Experts of a small language model.
Size: width 160, vocabulary 8192.
Experts: 64 experts in each of 10 layers, 176 ReLU neurons an expert, a softmax router.
Below are experts of layer 3 (counted from 0) of a mixture-of-experts language model. Rows are named router (the router's row for the expert), up (a neuron's input weights, with its number), down (a neuron's output weights, with its number) and show model dimensions 0-159. Each number is 500 + 40 x the weight over its row's rms, rounded and kept within 0 to 999. Numbers have three digits each.
After each expert's rows: "comes after" lists some tokens at least twice as common just before its tokens as in all text. This comes from a sample of Wikipedia text that the model never trained on. Tokens count by the router's weight.

# expert 14
router:524506527516444478554520457497534541508450477494497575475446522423554553456511495536514544548521485453453484407527470528486449439525480460501466499526536513480451504480483512461420482464452572520508471536470565445461438522474493447496458591550475496545516500461532527449424524407557497469516482414523490483533539467486551495593525577488552522497502519611446560502530571461464433475506534563535518556544474542550519473481494507530482503460498499469515542528545510483542457473476521
up2:530486575430540517489462541533546534430510498535527518524570501456580466461490492511493415489552490511522629519404445505461495532542471512536514468523491455500530440483436541531509533489553529498447466514567582458505430390460495470445491402473494584475526543474516507538539501555490456516525501476546439534482457435460517577481513532485493479534522489503559526464465564505577422530446491476447506530475497518474518452518533548492485483549529504484490515483536493528473520466498502
down2:457432540567497389474493490473500456533475526556505464551538578521479498500609479414474514560548473478498501439495525461551546547484545509523528494542497475508544557503519554487549506454553516465464514499493549532492513479471514503529466528482566442598518462536491527467517471550430585507446508503566514424504491502524498500533479571475506507459481569494482523532532487512487562465458489484506411504524436573475460491516463530501476458547464470570510487434434540494463447478453587
comes after: "\n", ")\n", "|", " |", " /", ".\n"

# expert 17
router:418469484415554446490499518434492501571426518501513567525470497518474426503518464461571435457490529511528464522460547488538540551504491536474450435431532488524504501481359565499516494480503520512400454482473503503508522480482475475533486545507440524541512502498503497493559429492474478481471548480475498526514513515488563433522506509460564535487509511429513509454547507473498433463524486576454537535445458465451506550549412513458492544544479450506608526524518458456467480480565514
up0:517530522501502454512462539450434518434566457511523495503473601440485508533554486470480412490510537521537526514431471503472452517514496553454472539437434470510469477514471514494541484521505451497465514560541484516558408525455590478502498556501490547489496522495571530531487520503424477465521493530497561445472432547470548474500524525400527493448543547529545531455455482471546422389475491468431583578509519487466493489534521511484544523406532511530498456506481484446456485473491511
down0:512550523474474541522459518494495555522458501489507467496434492480523498563559510530543560493457479461503550454467521491476366481588505534560526500501487542556492550511467560515520458512509517555490478485536539524526491420441502535410484541530535470565437525437532502525453499530476422450409543401536525520521518469504479457473545489550515513508533526508476490449503450545465468450474476486562500522508478510498435477519528571570421564477518577425498482511459551442530522476517559
comes after: " to", " a", " the", " and", " his", " this"

# expert 15
router:522536475520542429548476459526523447443579526532498506487545577481484482521484555418500484521544510480509450455526451511556480469465545457583484478528542479438514484515545530533446461513447490516486516539543435504475456504590549490487465506524489455475438493503468572517566516516491510441492449517555472427498471456500442496461524570490468530457592492480465450499514469435484520458507560464458556481465562544534564545537450503495467528468487543412448450510501509496505453555596562
up0:484536474519465516511490482547496517557461552424471526488505467448460540490558532556514473529515527469517544551560523476533472475519476496446463475467467472502480492539489531476491536540460489441557534490495468550516483465448504561520493449532482528487457503473509529496566454588469415427569542511477491454462454541447582444545501483529554560557502548518479447464537454450491538514533449530526454429497553526396467599518421487536527516540549496501438532527560457546496563518521422
down0:541506486491542509447541451451536578488452557369474522616485483469527474404498491531550490578527538522549493465495449446506519510544438476457566466486490548484461397510446498537537477562468466581489590503522517493531490533520499519496511558496522535508449457453524481458516534456469499573516505468448497501546535448508467460479532441537501561487477536496429525576501552461519569464496540484512483473576490501477505492423465516483547480538538494501544526500500499432529477539519501
comes after: " |\n", ".\n\n", "\n", "\n\n", " |\n\n", ".\n"

# expert 34
router:456534547521459480504441529492465551546459529490487445537485461505546489520547537423495530539468590530552428490532451451429405500513457542489506421478500536494452460546423496554501570474451503440466555462450480571494444492532544536437543464488502465540517469406474478469523538458447516454508499484479469492481580425508473542521545470506497498514449524507485519548546558479507473537501462577488477530562468455483460505521489445509504529511597504523485509535504508487520514607545551
up0:461555422510536551552494493552488511525559465533483507475468467546464458590593501514479411549470580487483533492495476439497477473510519457543493467535494470541534536536499497437458587494499547463437480485449471540518562515503524479460473499529495458459522471459454512486521581517517466459538509459478485484530535493538514522445503458481482419459505487448446438452500565455539456555492487500509486449518479453425540472485577392531558572485552484526483537503472470564501486556589514
down0:458494517487551485477515545505458486538471488406466519445573515464599580543524467527546527502474518503435429532445549459528521508502523538475511478471504430518541463522430467533498494491495453557511458545479503526469452494496467530465579442532500509556508535481530382525468517511595526437538544388492417538578505493543485493487434544513516432442552533532470514520500529525504484500499486525501584510512544504525469490479506552468536516533491518523574523537512446423477484519441540
comes after: " the", " The", " his", "'s", " a", "The"

# expert 26
router:486484478611483525527565539446516489491445515513500514467572465396504481498448532563463433552479503470428532541488480551473563427470427470529490507449511468499492424573539515494496509474463544425547539506502548476614539539548545478490560463516501450480480465467461529422551565462462537421506501434429469459463523511452494529526481504504494572474492523486529470530513531505511452493536479442493522551502529504461486546548571446448473501526475500459546452512504512485522442514518456
up0:551448538463459559532501495491480541506411494542498489499542505482452480573516508445479495538536427509577436512545514427461475495505615450447464533450463457449489510480442458472477518453499581473547488427474470560477512452517509501498543514472525542508525422513515476431509476475516484464479515487425506450485504504481491442472574541515538468497457506508524545456574533411463425493457521453514551472477479579441411507446508456473521535497506469432486524462461505438466511504479560
down0:546505485512428481403502509495509455564458565453527483457488541517449510479501472514545543528460456522449471515473517419461483541478572430511503496539427501486442498474516452484476473571546445490522510529439474541507492501556522503502523454497518522487524505549505567534562469474510500517472520476517442494452486476590484588442506466555540530522506598469521500563483441619457513525498468463507534453499476519544495475509518397563479474462544501419492543425571516439463523478495466
comes after: "0", ")", "1", "2", "3", "4"

# expert 49
router:523509573438528535469495443507484526542451543503549508426456509488542537497520488461502540510491463482512513438448457446548473513464546488472467475409557508512591517445500513414481517534451517474530468508408476492502547510560508438430471523536450516502566499448511504508474435474553453475569492503530459542425594504504514490510558502567512528518526543456537509452471434509540473572437520515520438512512582516448462478494442560415458514492464459506517539514468490504543450468436526
up1:485506532440458488472463531530527456524449483485455482561496509485473548427542486509488502475413506492482564465536512577535554492480490476497448478495545536510496501500520426527545470468510548399470458499532483476542550485453457525462553492513441432553536541535490569477508504520570520519396467471412516555520483488398520567539476533560527539479495520418520564457508541599504494512515501423478482465491490474537445487491450545546474421480539470480480534500507513530502415523477431
down1:475472507503497500528486533406443526513466530502460465507520515459538553494483505564450562501498470449622486536429470506544485514466523519483461541451557566515537507451487452565485512494484445441482516506502402488425565525485495435482479510496492501508505492520461571619543444522458491478457476549459536536448539421449499482596599441554490529513462512449552515533462498555539470579504562507448449513499532535516517501554488480502510518481464472537509430519483500450479499491464512
comes after: " was", " the", " The", " and", " also", " he"